Weights of a small mixture-of-experts language model, trained from scratch on English Wikipedia: width 320.
Below are experts of layer 9 (counted from 0) of a mixture-of-experts language model. Rows are named router (the router's row for the expert), gate (a neuron's input weights, with its number), up (a neuron's input weights, with its number), down (a neuron's output weights, with its number) and show model dimensions 0-31. Each number is 128 + 32 x the weight over its row's rms, rounded and kept within 0 to 255. Numbers have three digits each.
After each expert's rows: a language model's description of what the expert responds to. This comes from a sample of Wikipedia text that the model never trained on.

# expert 31
router:170123159103177079205139129158110149051136127170109120106080151136128217095108103073136102169153
gate0:138135158142115085135123135130118120137131159132146120148090129114123151102120116085096111133073
up0:164094132128173126102179073123134176157128148146152114197123116101115118095169061126173163181067
down0:127168092164088074179156117116134098111103146208151099133122138130106138160064132087174130149117
gate1:121143141154074134117125169135136120102129084115176102115144116079110152138153129131174125162060
up1:096065168165097131159110143165167110098119096104133133176145109154108043145112071156145080178162
down1:100025244149152154168184091153120148073143154126128177107141162172110127203134123130111081120144
gate2:078126117124130161131158139150143138067078110115118155146132129129174120158180113091078149144081
up2:052140118090135147168131155129139134097113101098101177143154117132125079126159079131129119174139
down2:069157071147163071091121115152143141096123123191137122124120110108124104135162125121094132122127
gate3:161111158117090137098098115156118164153141149077133159083134133120114182113153092083141133133113
up3:108118115131172087113165154109156187144144081197186110123082096137102111116096122148070125205159
down3:105119136114172138097145169132086148081088142117101157170127127068132105104107099090151133102148
gate4:065108121109115076128164071109135171041152134095134132099168116101157176091127164118103156173060
up4:102105117117162081141126163090092187061175139127143130088211072128163123054142107091100144136037
down4:155137084159121166119131103135132146120121151123191104092128120064166144115123151146137171150142
gate5:113139158192098100114140124127114119012154152081189092161165160138150171164089141124120143117166
up5:131125132087135154140129146128102111189106113124071200132106098158114126091165108180153097124048
down5:127135109100183078204130105143163125133128132119077146146097114152098152164178084140102165114128
gate6:080072069213122066080159104104151145095171106128150111096073065126130063124126140058057102226129
up6:170148134054177135172070179137177120132119107181153151107094152135090161051100122132080167123162
down6:138138160192115069118103118030133102134116092110148108120200115143143150149147114123076069183125
gate7:147160118126069149086069158182118131156084137139171102106158158154101123105200168120082103174149
up7:149096072118085128139096113179140125108121122134179059125199140118124103102183163140114117174133
down7:124166105120105127124157171102108119089150156111106133093148170133141106115095140121102136112180
gate8:128140113142205129158151086142105087081151143118129211177080078122145143129169160152119155117144
up8:177167113102210055145133071113119060162120068103166173124188095131145139130162139150128175151118
down8:139132079164155124099134061137069123063094126137132099207178086098192082138198128117255146121050
Speech and function words. Apostrophes in contractions, modals and pronouns in quoted speech or song titles (I'm, don't, would, could, you), plus to, and, of.

# expert 0
router:153127131133176125206145139103159166140153095145134138203098098126131183117114104161130120097175
gate7:090127215118079145126179069065145209096170181130174152110112108150171080071161064123111127172131
up7:135157077088079093158150180066096116173104090093137110096128097104122151122095143121101133154087
down7:130112115126196087104130154172137122173136103082126122153103183131137156113061149080096158101087
gate8:082155094110071098120152110144112121126137141143177163167137128179164134086158125111179096053164
up8:176094158146134202155050158150114130144142129185082100116099188088092201189134118200166171157146
down8:118093172106123107149138126198154099125174164200134098064210149155119149128063133145209106120114
gate9:102116123172094126098157126111198167101118135105174123128095122083131088188079111094116116070056
up9:124126137103190146132154133190112130171134113196111122089158153146064148079177120136162125227190
down9:107175108113186190085121167089172094133107145091115120146124117180154126131118132211159092138080
gate10:132172158140117115120154115120150174132151159054141136180081072107131145093067154215099158150125
up10:117168124155134147196079128113045196124120108107144102165116123114164117085172059200064110152146
down10:134110162120158152099147128100115148144090118112140083149128105150129132156125148134120101203176
gate11:125099094142182118179139137125124092049143113153068124152131208162060109165093127130113126128101
up11:165152100147147131145111090113169042090128106115155125205127102142142086146138177168117138150135
down11:123113131120162128097099158194124119153210108159182112103179158139110155129145093141142068152112
gate12:140134166115133134171168125123081084088123082158163144128141087147122103105130135105156115125096
up12:152115181150179141124153104074085171099119094100197169156150038144100111081147126098109140107066
down12:132139106153143085151102133112178103090134108115112103092165149122151141075120192139094122112168
gate13:138133157111142064141128114121172161143106124156163103054121081164123148102125102080107180120139
up13:106123055144112126096122138163186138133162160102087185146078166088190144180099159112099147199132
down13:136167117134092140138102133057112133154123152089086143090172150121178139139232150167174121207125
gate14:132129141169117114140096117165123173153139150092100109111140167108024130126105151119168139125115
up14:128126139116128129174132122090159176143062114063170155101136078178105128176169164071100133221138
down14:158130096123138131147118120183129048089166147112164118061121148197134185167124168106126153143142
gate15:110094090103131093141138166169083115106113163110142111087177093145177165122095163101141092188112
up15:142129108084223156099109166107084116147115113205125133108114039137126108105167085131113138117116
down15:131153076109125109151187127057113184122097199144099174137134123122159157141152049221128080126162
Clause-linking conjunctions. Commas, and, but, which, when, however, because that join or open clauses in prose, e.g. reviews and plot summaries.

# expert 6
router:113170101141107025218087106142076092154115156094096096113087126150157099174192085126144072144097
gate7:179069121138144096072131110115136141166116172124152071140095138120025099056123141136158100168153
up7:142116075137068103100131159134129130112147131205166088091115168164150145154156150162122115217143
down7:162102173133145135161126172106148111147083120102114139141157101113211094151181149154223029132078
gate8:160163143144088127098180101065114087150172148030181118154163078115153042045125179168081162124138
up8:110116130128118129118182147095143111131196105078184147138145111126125038086107205220083173120127
down8:108128104097145147096152128180073119110153171173103158159189062076149081091154095126107102100132
gate9:179162132142141148091136182099085125136167152147151105116120117147105190129134089082089094127096
up9:145163101086133119146166126143095126106143132125088095109063109126124114136090117132088098103131
down9:107073144166114140100149099115081131134129149136111151134082152078082120102139198184062140117127
gate10:133125089148136146120123114110100211138110134154109109124134132179087082119100102132130150105106
up10:110121130126089129117074163194139065192083149112148166126098138061101076163124161159138079122160
down10:155152077106048104167140097141154152137099113140167171128141161137087134106088115144118134125124
gate11:121152159178165133146148171084125119145110146136117084114178127082120082094162185175114142152093
up11:137138141156141094097149132080118124208126166043138088162180119055139083102124175164135145125136
down11:189107135141071175164112149134122132133089060128107098141123137142160152108165199144145126111088
gate12:133074101220153124212133143110129152110136069116112146116191079141154107090203145186096153174150
up12:105144146173177137181147124105122100215105135086157130145130128142138051098100180119125184166104
down12:124144169149124120099141067140094076175082205121140102170176156096110159138077234138162089135116
gate13:108160155151105097133142186145098063102155118133154134113160189165158063075099143097121094140135
up13:135082134143071150137159165100097119129102129172124140167092153130128104113120137048072173154160
down13:133142090117110164143143111110172150152150123126122152152100116112109141124122141092148217114103
gate14:123120089138123123136164161095095136192118128122163068146150104140094149125123125151119134101131
up14:113156116149141115120099135147117135109106118145084160114137138143141127152098099063097163100103
down14:180136178122154150179137115144095152150105115086096175144091150164243121143128123089084143146136
gate15:119155139104088124041123143105180146159144133105187127114133110110127139105122148141056172108162
up15:138116122120131129176147142127085169110081125130049074075141148197095141144128089123175106137139
down15:120068108156137144055205078165071127072069120084144176144202125126123094126154135149157134120089
Non-Latin byte pieces. Raw byte fragments of Chinese, Japanese, Korean, Thai characters, plus accented letters, IPA marks and Latin word pieces.

# expert 3
router:199161091086125102091096178111164108112107125120200113109216127162178080123132177067091077138110
gate7:121122071166128129110133064131154107098161174135179086140131136120109124057111185083175193054100
up7:147130171125150087175087177160069111180054083107112174142110160113126141158137090135087071219187
down7:111138148118116115114127079127129157070147135131149156124159133045129160062090131106128147106096
gate8:131163110079082141086136140143157115131170122130143093062139130134095108148158118102103121082121
up8:154176106150048129153103164103068167138175083128120131124163085097176163168106154092163207129125
down8:137099124060113156136088092089086087135090149121055111103160094125106143172155148121193090164153
gate9:121130091114154117096159119195086201147128108097094133116146141106089145169110139095174134089112
up9:064134200098083167160138174141193157150130192141176150118105168191152142121141158173063174188122
down9:154122126099125099172155113164118165146147093144129098146137121063095097093130127186122105156131
gate10:095205117103168115132136072046216129084157157052183149149122122120114126128122144105140157105096
up10:100135150095185144085115114106119138117136123164117132134096103199163083152132143107135163130097
down10:146096153170108107135142126151165173080126144167189150135141153083173155129090126113161182063104
gate11:115083097117095150096153098129117053110137116081155182130156113147113146116116191064130077112173
up11:138146162091159102192108166093116139113158093139191080119129106124119167121102114155088176099104
down11:137135173129155143126120105121100134090140101140122146163115108113165112091131111140172120121125
gate12:098125107148122117152142084139124130149139146172120114145157184114133064144135130149119105127094
up12:101160074160157148180054155093099100127179115139104161173135153143137117150174119169125120147076
down12:161119174081174092095185070171129153159120148091126160190128108134098141132112209180077110131132
gate13:127106091187065103116147104139123158138164189121174102173096111113120169156113104097116116148130
up13:095132134136100116123185074102157065156169138150072144154138154144062073164104195137086165198144
down13:132055165122186150131108127121093160130087190046148124071169150146190152129113101156190122088074
gate14:135093093166194137105170150092139143145107079154135101132172141170117114114144090183141149091128
up14:128117100114053081099129102136174205111178140112145165112086151099104111161081234090106110131197
down14:077142060170081144179133088181177125120169135130152118154110158075115121148106107160114222126117
gate15:151157152100087117134140155094171114103094047137095193104123129065050154126157097177076121125103
up15:154129140113100141150127037120148074117205150115152158147149128146164134107126115124161105143137
down15:067133176090164101132098153095140113121130085122097143112098175093167162113144119122084117143131
Foreign name pieces. Capital initials and inner pieces of foreign names and web addresses in infobox and cast lists, e.g. K, V, -ice, -aki.

# expert 1
router:103108096094183156097129116099171149158179126114146159173126153120116171157175159130165140111160
gate7:130162115106099158151179078125131108085199130108068100173120109101155133114079171131126167139159
up7:137103083125158123134111102120133148117051095148212176052154158136138077167171071085141116114093
down7:114161134130083157132128155128146091117092155107090163127130106147125199163088171125115154118064
gate8:135191106172122139141064107097110167155126186166125156063141119136172099168139101069140126054092
up8:094157137110136089123172154116121121151150145151067108129120127133128151164108157144068129164130
down8:111143196115160142104147120091096116080111144154135176148130168088098109144156159110122174156114
gate9:153115093082141160154119121110101126124125139121149124096152114124053123173147098122071126106117
up9:141166175092112132115130115083197147109140064131130134128130154117170083096168120140178076069117
down9:117136108157079102096194153079136099116105185129124059113163109154157108105085162157100157137123
gate10:107060162164079063092103142177155151126180170096096138168106096123101158161177128139051155102138
up10:119158143206147165169113096156145109108128150149085120159158105127152139051148103154148066141173
down10:075101087150163130169106145117156172120181086118072182162192151064136142097134153192198186144182
gate11:106092096140123141123101103165115128131129066157125169111096116176077109152178097126159116121119
up11:127142132158134130079070124138107084149131090164150144088081112138094145165124083121121118142149
down11:114172110139120135123092151134102153110124141146115133092098114138109086108127160079109137051129
gate12:119097109129078085164127121127139090177107145138102148142052090146149129118109092079187132131104
up12:150106103144116096150159156056151089119139109110135200128082094111095075094149106107182141087087
down12:132140119157146099116079108120102126105136180135145118118119172160081098177141187118164155169115
gate13:147086126150103116143127108115127086121096193130192151228091176131138174155136153106102110107131
up13:121093132133093147098145130069144038132040118092112123188144162145146132193119162091107135096157
down13:140149155160197141126122094201187118146132114118181160163125146171110189099123091121142143144084
gate14:130120149128135149095160151134094116125174104168086168135132112114098098146104199133157120135125
up14:120149210150088127152182140095130108120160142065101116165123111171090109142170143102116103061122
down14:112170086178119093114132130145129125146088145056143049191048127149095129139073169095101115103102
gate15:099075134115127178097081132149128092126116128065093143181100092187141140146124163140128113022122
up15:119134127147150200142132126107130114129163120206096123120106124121129085219135108138144159204140
down15:120129065083148131187051103087105088157153111081104166164124186080122134059133128194164126160165
Clause-break punctuation and copulas. Commas, closing parentheses, colons and is/was/which where a clause or list item ends, especially after birth–death dates in biography openings, as in ), known as.

# expert 18
router:105180124162121100169148108137087173124124142104122103143084105133108112161090125105141130110151
gate0:084102127148081088164077113130106065101175155106205104122212112124167086126093224147122154126132
up0:088116111193118120155105131174143130108165154124119127120137157096174143089102178176105151111119
down0:118154097086107108061099127101085194162136130116115077099134146150119145138124133101160092113124
gate1:117147125109142152153101145124171125086119050107103132186175124151145129171145159155119154127114
up1:076102144144185156112179127187136119122128198113105144112092155136138167166083124142201175158152
down1:080173083170215121169102153118071176213114131104091072156155146123137093155096114071174097143160
gate2:163162104114133134092115184097149130160178098148075135185111103168128120158075190136139138163161
up2:120138146122123181102105109187108145110080121080125147059129102130150081099153083128079117131134
down2:079130143140154128170124145106091134118170099095149101134190131131177143109162182138133174095135
gate3:127159165152121155122199127115107100101164109087181082107143146168124132078140176090104120144132
up3:117121187151170116110110125173129087255109097205078105158121183144117196133169163207148144131130
down3:099116126171113152117136095150118168024144120166123135171160103137076124144175154128160139040166
gate4:091127083152101116038125152148116168139143123115116163177142102135085134200165126152147110172198
up4:133151193144133146098152172151151100092096135103145122098210140150156094094065109147094153156085
down4:117171151119155091130132123181119114140115188098084120093181114112152131139098125110115149132121
gate5:092143159132085083119090065131102091138086122082206159081157104137103148136116180101158159069121
up5:110137156125072133157122108149168116058143121075115152176113176088156101139112147148141134139131
down5:143123098117168128155143135126125087157119096172103127163102153127135199121106146115160130137091
gate6:147144117143130225110132054169065148079172135067157198106097114122105147162134134096145080130160
up6:120097121172114134101073123163143101147127096110109078076142160164133086118148141086113121143125
down6:126117135114139104124139093147147168087109128141172083086134123170191143160172161114118141073131
gate7:065135156096098091167147101100108177141140112111145126125204096097140074128131037132086105134114
up7:116107135101129158109118163091170106189162183115162141164101071149145107175027136128102112119140
down7:121206130183135123124077145081111074162131169127139088107156179133079107150136154113146205109100
gate8:081067135109120123110148100133175108125149120124173090178131133123101080106140210105160149179117
up8:093080140040085113128088151134167105140131128107155133151172167121142098111130109133128075188096
down8:136126118177085120084185147151085091100080126176112069116141188152132151156161054163183140137165
Work and category nouns. Head nouns after the or a naming a work or thing, such as game, album, song, film, version, release, genus.

# expert 10
router:093163126119118139124161105166070158113098112156057131160115153146152111155163099145130162135119
gate0:115134143094140126136103109163128176157139132145133134124070132120120198131157099095186158091167
up0:139141068127132101120120186139107160167115082092122111101142143165131054135132141135120180123107
down0:134118102166131086147157127060190074080073169109209168110162112121152121173078135105108161150169
gate1:117183117116118120151122107099134116172120144142135118162120079101066179145148146081107106102144
up1:184123133103122117109137101089088197080128158114186111115093117104173148158054099166141129132158
down1:067052097107116139141056098073160186131176134122127156129132163099106150112099096061138126095122
gate2:031105148134154146135125131118144136052130144100112110153125153195187130209084176152125133177140
up2:148129094104157083105123128171163118169125119149111172107108112110089095069151112092171091112133
down2:134133108156121094198112113164103106063168064086112106133122136109145177173091124216183125158106
gate3:055118106122111057135133173122146153064185118085123122191138162138186094143152144131131117132179
up3:099110125116098039123113098093146095131130112185146114188121107122098178177163101151128158108180
down3:135078166092159246126070114050138118095179146127114159113142141122176140078168123124128165137055
gate4:146113148114098103134145105095124108163144118146131191117139109167137134113142200189122130101121
up4:186142137145151110117156146131184078193078115217113127123159097132112153047128167090131087115082
down4:160125128083103123129153156114142146097127134068109152147153087073156129168111150099174085120079
gate5:143134131158112133137123140051141110132135126165118099139098173064146095150126177145129105141117
up5:136165090132125150130131157106136111094151161144117194181145160153109100148144166138124165091095
down5:137126077139089074110109160156124113103158139114171144144145110062089095178115144091125041142109
gate6:086146131091165131148081187135077119128109084128090084094133103123171125122142165099081172163157
up6:153148147110143141132110137118167085213161138229172126173150113163109150130124065093170122122104
down6:077111117099111076110120138156105176127103151074138077121154158150126109177153124159116124105152
gate7:096136060124120104145178137150151112056151138136118110129121155145193184095113121150101135112139
up7:112097192141153066155096141124109099142104100069095103140086135091133107181106133148161164129175
down7:157146071116099144182112144111126100121165082130147164141112093126080188141067099110152102151072
gate8:100195065085104179122145109136121120091136127121090195179123151116153113114142134089099140097111
up8:127149183111118138119133132097107092149144097100142086080157169124116119137106151115130097105113
down8:104148084129117080067080156136127128130100102114150126148187077043149050163105165168120087129093
Spaces and digits before numbers. Space tokens and leading digits right before numbers in dates, ages and tables, such as the space in (aged 68), 1'9'89, scores.

# expert 16
router:135136144146153117130135102120164090068130100118128134087151146173159116120109165074136113160115
gate0:150121127089122174122121119164127107086126128117089099183156101100119132166097137158148132155117
up0:155143092139115115138245167088158132112160151183154116113074130115051146086157119151096192146142
down0:042148110140145117178116119106134140136115116119088165087135044115133128157108081162132058137186
gate1:147137117152117162111129116075124137064131148148206115130131112146147143116083123134131149085156
up1:074129117066179144138127154179086134082148146095117138171087126154177145128124073158126167122067
down1:135224129116128158104107068113162108142091122154104070120156114136157103158133165140122098158153
gate2:104122104133117096165129150106132120107107086137159164142146125112135111141132098051137100163165
up2:096167077111127171101117136132095140087137126169112099078090109159093094138141139133138116131137
down2:121128066088110161133195062174145062125149158125121147165141161139089118115106200176193091093200
gate3:124144071147117077090104117170118126156170123202128133098124098106169086204073121107138153098132
up3:150165010186189107097068118122111133169160124156177109076092134170167101161110109171154153087148
down3:161126095148097188043149117107168161100159116132166119045110075147075091140108162127103093103196
gate4:190127153187124078192128064137181128122126173077137121123141108083063128121156163135112108061109
up4:132129145178112117159148096101131129145207138083168164099126160146104155074160085066115184120166
down4:069149135143149164123155108176127119142114161175081159168071110100125112128126123173131103170141
gate5:154125068110114084152069135123139128103156163122151127103175134119167147132159146164078126120123
up5:148150192140107117167159127148144130177145150113080109117103138094115121128142074095127139106123
down5:158177144064131116131115144120157095113141119099040133143151224174130162112131090098122133091132
gate6:090137087104120092091169102140117123101129140129135097190116122127086160151067099114100111133150
up6:123094141171105159151128134154099150123141104118113177141108138114165106102136128065179120123106
down6:118179147102171177124187206124145117181112129088237100119088081112105123147131147125155114172129
gate7:120137120113107155087132126170181119129167158177147155142209107093055136157065087102137164091143
up7:141128157174163101106170206077131129158176177137135132114160111157122113113161115151118113109096
down7:146134132109069150076184181131109098104147075106105140167142178143160124138162144164118112134108
gate8:090108120115167080101125119115107114091095137157102111149144125133125174113104121121153146170131
up8:134132119114140164150140159196132088127103187120139152163161149082132120111151102075169116145129
down8:142161093150105118149190091203101164171183110085137133151115116144134104186132145100148204116106
Capital initial fragments. Single capital letters, hyphens, and open parentheses or quotes beginning names and titles, such as G-Point, B-side, K, Kh, Sh.

# expert 15
router:171163143101165136140091181143159113155076120135147129092135121175255146126215163157114054148104
gate7:145099114096166175162152112086146110105101107127108131112103081109065167152133103142106127143152
up7:073068124128147135096163122147124136075103058108155136140094151144127142160085139096129172104132
down7:136161150143135166163116108108087152167103104124113192094112149088091146113142137123134149158148
gate8:116139139165129138152101133148094169184135054163110087138105128146152127136142109142104122111083
up8:109182140133116163159118096052090157034128148148111152118099171206106094067138136141153105092114
down8:159118189089124145133153174113121166098134106091168108143111123119185150085147110094141062069073
gate9:053097159089157079077120129111154172099095109133149195140075157163109189138155120154125159145123
up9:198164140162116094142154107087130200107175165092137142137158149115143094108174140197109154165127
down9:118142079119122129109140179102101180135104131097181135134145161157194070120068155101112176143148
gate10:062180192183119128139119180112117150193115143106104175152143160114107168115119098148138126118125
up10:115046112160059093118132133124091141110121142172118058118138126136139170132046150119130105088084
down10:133132089139109109166109085081117134174111189142108168143113108156129146099072194110133174128174
gate11:096064119144133123127122075124106125097123116123117113140199133090207167101137119136098126109085
up11:214153106090158135087125139091194163104105168135124138139150102122085205133167106125069180104173
down11:170051205128119146137190104113105206077113074169150158151127123142110057192132119163159124143102
gate12:127134133151168113135136053128121126143127081169174089146132114151122169065162163182168130113122
up12:155131135085106172103137187139172083122151115095156151133078122135170088155182228126097121132125
down12:183132110095092094156107101120135144165164107118164122139119097148114091108038065085108150135136
gate13:089135142100099168168153140135132147169152071129134184115175127143124120096166144107154105139091
up13:142106129121128119082155086113146083145114162135168061159075125120126088172095149104104109138140
down13:140160138110139140122094120103134083140140104129142133142111146070086129113123065078154153126126
gate14:088091135132100160108122110183174128093112100074136095129156128069040137147177149074109185140113
up14:174112106146100128133087148086133222145140179095164123140121149132156117123063119161142146165083
down14:155130159135114147137161069145173087125123087153154148119100136112166134110200123123121161103076
gate15:108131154167148090121138141186140155124129143155130169178107097150171174130134080079118141108119
up15:092132106082179083122153111110127125104122180177133084179089124178090152084128107098162125163092
down15:103174104067134090114180127098160133118182124174119124097135078177093143120139120168141170146088
Name middle pieces. Word pieces inside or starting proper names of people and places, e.g. Litch-field, Du-ques-ne, Brink-en, Mar-, Sal-.

# expert 21
router:138147035112189067078080140081098087115103102123203119154161156130149162093092150062115092060133
gate7:081135087145212082081043172084101126161179136179195103126135217120145149109121129117068140088116
up7:237166119137139125197059156150089092171219094173141144083127135125175149081124098091124150148085
down7:106108057163210187076136110147163144057099178085057106123151074132101105168121211090143138097159
gate8:152106065115143075189098131150126194131150168103157114098122153092067144092105112157144173088149
up8:113105101145078133144083096150089207127138187082166088113124090074135103081144102161080167152163
down8:128109179151128174128122126094115186114099105107092078154156095109144099116180137208157117126146
gate9:143168107175221106123083120097127152049139174184130119064197127135145102113104114128134143077111
up9:182084130117100138168149128176093158063154101105071080158125102098131148130166099159098166139114
down9:130124164127124071122148099105070108100137108048134076153168121186113113111131092131162113133149
gate10:121126069198102137120103140130158118142139110014131115130133105109107141171128108087166113152138
up10:116128161080184069182150123133119133112126160184113123111099164101149096064102118173106160154121
down10:089116077094123120173115143130062152096150116151134089096158168160149132060097162108119136099167
gate11:084057107090077052161129155133136124185167145121149120124042201130130094145098172156128101059127
up11:187208116117153174109095083161109122120151113191116136147199052121114166128184044131135135181095
down11:187166108127093115113061159202161098141088120065136136125082143071131139136099115149100162091117
gate12:146128065127160182138127104095093093122145123066179160046191124108152199117166165147149136139152
up12:111065074101197122079101155105150086111128115076151153129173145090155165104153143130131101089145
down12:140213083136131155148140107135168159138133129076113099111082158193077117055097060174177178152137
gate13:093148072143084067117111099098163110104160132097165132107160146094141093149096049016094144174128
up13:150109112134111076080106080124092140093118097138132157129127104121157091157182147143120121166152
down13:158093106057119105152077114118110111187165125124167158095085103139121123128183065072151090121125
gate14:062117216087145186152082157087053139114110070073112159148178122131105102145151165158115080079140
up14:148136107142118073169130087125152128131143150173133117079084166119162105099164073082172101252115
down14:136143151135112115110179114214105122067126146179130151137095165067148090104114114116138109138101
gate15:076102177111078141083110126156145159120115139125213175164066158151097125145096177057060167140106
up15:087103165117089147152057170160149166137148133080172093154112180096060107091074102058120185088085
down15:176100136077094130125142149060081116158041146111127151060133166163133176195203147135152051143141
Person subjects. Sentence-opening he, she, who and surnames as subjects in biographies, often after a full stop, e.g. He, Moore, Dunn.

# expert 23
router:211153109167168096170165124114070140101141088193115089130120149160103176143119059166094124106103
gate0:152121157181150157164152104097109163119115131142118113120177162130111100073133091134151110092120
up0:141138125128051126137118112080115114126138139134163098101117150110122120116081169114169172112127
down0:122111116149047138101100144107158106183086056040017135146116082146181171101137129162131184186134
gate1:112104070125149118121130085120114163118122121068139104059179094089177098129132124089134190124107
up1:136159072138099105109108140104147090144075121061084112093114102147105153161142111122132201073064
down1:098144063125126135132098120054118111141102154101086109117102067103210128163144124120130140159122
gate2:154051158092132119167145161138080078146135138169178107134149158115101150135162118099152133146120
up2:164117103143118157135155144097169126148123125184076145090129171083105123070138161138122117138103
down2:098081125174093189199132177114124132122046179113123104131125122200114093144124130119158124168196
gate3:113149114128137122070089150098144148092150138123146090138087111172087130115131165146170136172170
up3:106167123161115116071180128172151157158199127098099115167125037115098144106152130104140127073152
down3:144124143164170093201065103108033085123106140058065117068136125128124110132166128109085141205190
gate4:199046095100165196142117119086181131120154050100080110132158095125103200105110129107118148149143
up4:054216166131079040129118150195088149147149196122164166111123121127149080107171099084120085093123
down4:075141136135161127187105172148150115163118122207113060138155150090148129150184135170100042092109
gate5:096118138181081124161125216093110154112142152130105154134185120116146093148170182112097154074176
up5:091112124185163153204133101074171196131146145137103110138107078131158099117127086119103123156106
down5:137169104166131146122125112074173143087121155118139156132097132128143129126134101137132118138140
gate6:209094112123114165150113115144106121171111077105146092091113150089116151079141128119097141113126
up6:065154123129163082126141131110143122090123165121118162163151118170162100176122149167146097161163
down6:107130102163123160070198180166104202090160128123155122201045102163211124083115134099115126115121
gate7:127160148105125148126080098118172108115104123121188196154133050157142108159140090154106130133221
up7:119083139091096110101148081105146091130146141080113177134149079175113122088078072147086136094133
down7:170181103152109087122087084060155146139145153070134150134159126122124102132160186107127091188120
gate8:116139097089038078077114071053119084189140151127164103115085096135114071172104148061146132062140
up8:105122173074129184170142211121156160113141121094094140137109193143108117139135154144124070178133
down8:099070185102136082141132079165104122191143105208156085196182118107144144127096081124098108121077
Abstract nouns and pronouns. Object pronouns and general or abstract nouns after verbs and articles, such as it, him, way, time, concerns, evidence, information.

# expert 22
router:164090181124170145140110089165164072174071126125053090070132145134145069162139123178114082165114
gate7:074102102129076112047136073128173118094171133105119151132157147130101119142116173093155146123137
up7:148115134114121121206087173099081083124133111120153129081145159114130175106162148149117098124141
down7:135163113111129121189087210123067098132086166140134140091088134123112126095171081151120104139168
gate8:134159169146137115113103133142082103109163146084163139162134148058153102133155110213165125067166
up8:154169112106185124145145134157173139122175059139110139127144141080157106106123141135139142108091
down8:141140175095096187167113127094075130088111152116102180165120181170166098178173135137101088101131
gate9:124195126089128085144148144149126083145165135150131207131168121166159123108165167119105172155123
up9:121108131131064083146142175139173061150169106132133118147122141189117183079103164117144082134081
down9:170101181115111128094151123147163162038130091086105107143170088089208156129168135125078070159152
gate10:091163137063146134152161127137151150123147175150125100115219104088131056150142103102078116111150
up10:103137155088163156133130154145096119149156114134106097126106151116129186134141126083126077158121
down10:121122130118144102172168144111098181108099084122099133163107138127124130100108175098136153072100
gate11:141134111089139146185078138135110152166138148100097091175146104154078118134135140147091122117158
up11:143130134145162127123088088125093082200164113167134145117115072117136150141151098117110134126137
down11:185152161072141185109112098118134136140139099120082113145146095162148154195140116177168112140080
gate12:123067145103115121116152112159149095130110105175133142155184126193126118113118203128109160098129
up12:143133139133098155156112159103114108147108160110163119095072128103129155111154097106110146134141
down12:143178147078175100132143104143074146110123088127109100158156106127115165150138091076141155162164
gate13:145128145147114089079106109135124106140199116159170125162132127080128156193048184150152106104187
up13:075166119145119119094158076150146160115112137104117144113120121153161165119129108150157149166132
down13:144118120100118115068157061076132143169102121235125142113105093132094182121100088099135150154149
gate14:114142136109114109065140091165110112188166166172118132114104139141121045112177145170102146132138
up14:147133128125150141116125121104106102052107109070129136154149153109108099189105127104160145103166
down14:122187100175123102122127191091193167162171096096152127155175180142116108108092158134135113160130
gate15:107117078072098171220093134133153130134123101096155155093123125152172147102154094111114136192128
up15:160135107136120103092084120128207178167118146085105102123176165101102027123162106167085133127101
down15:161094147115116090152120077169150159140135124169117092125167119112126126160163138145060093112144
Learned word beginnings. First pieces of longer Latinate or formal words and titles after the/of, such as rep(ulsed), trans, Prime, Prop(het), Symb(ols), vit(amin).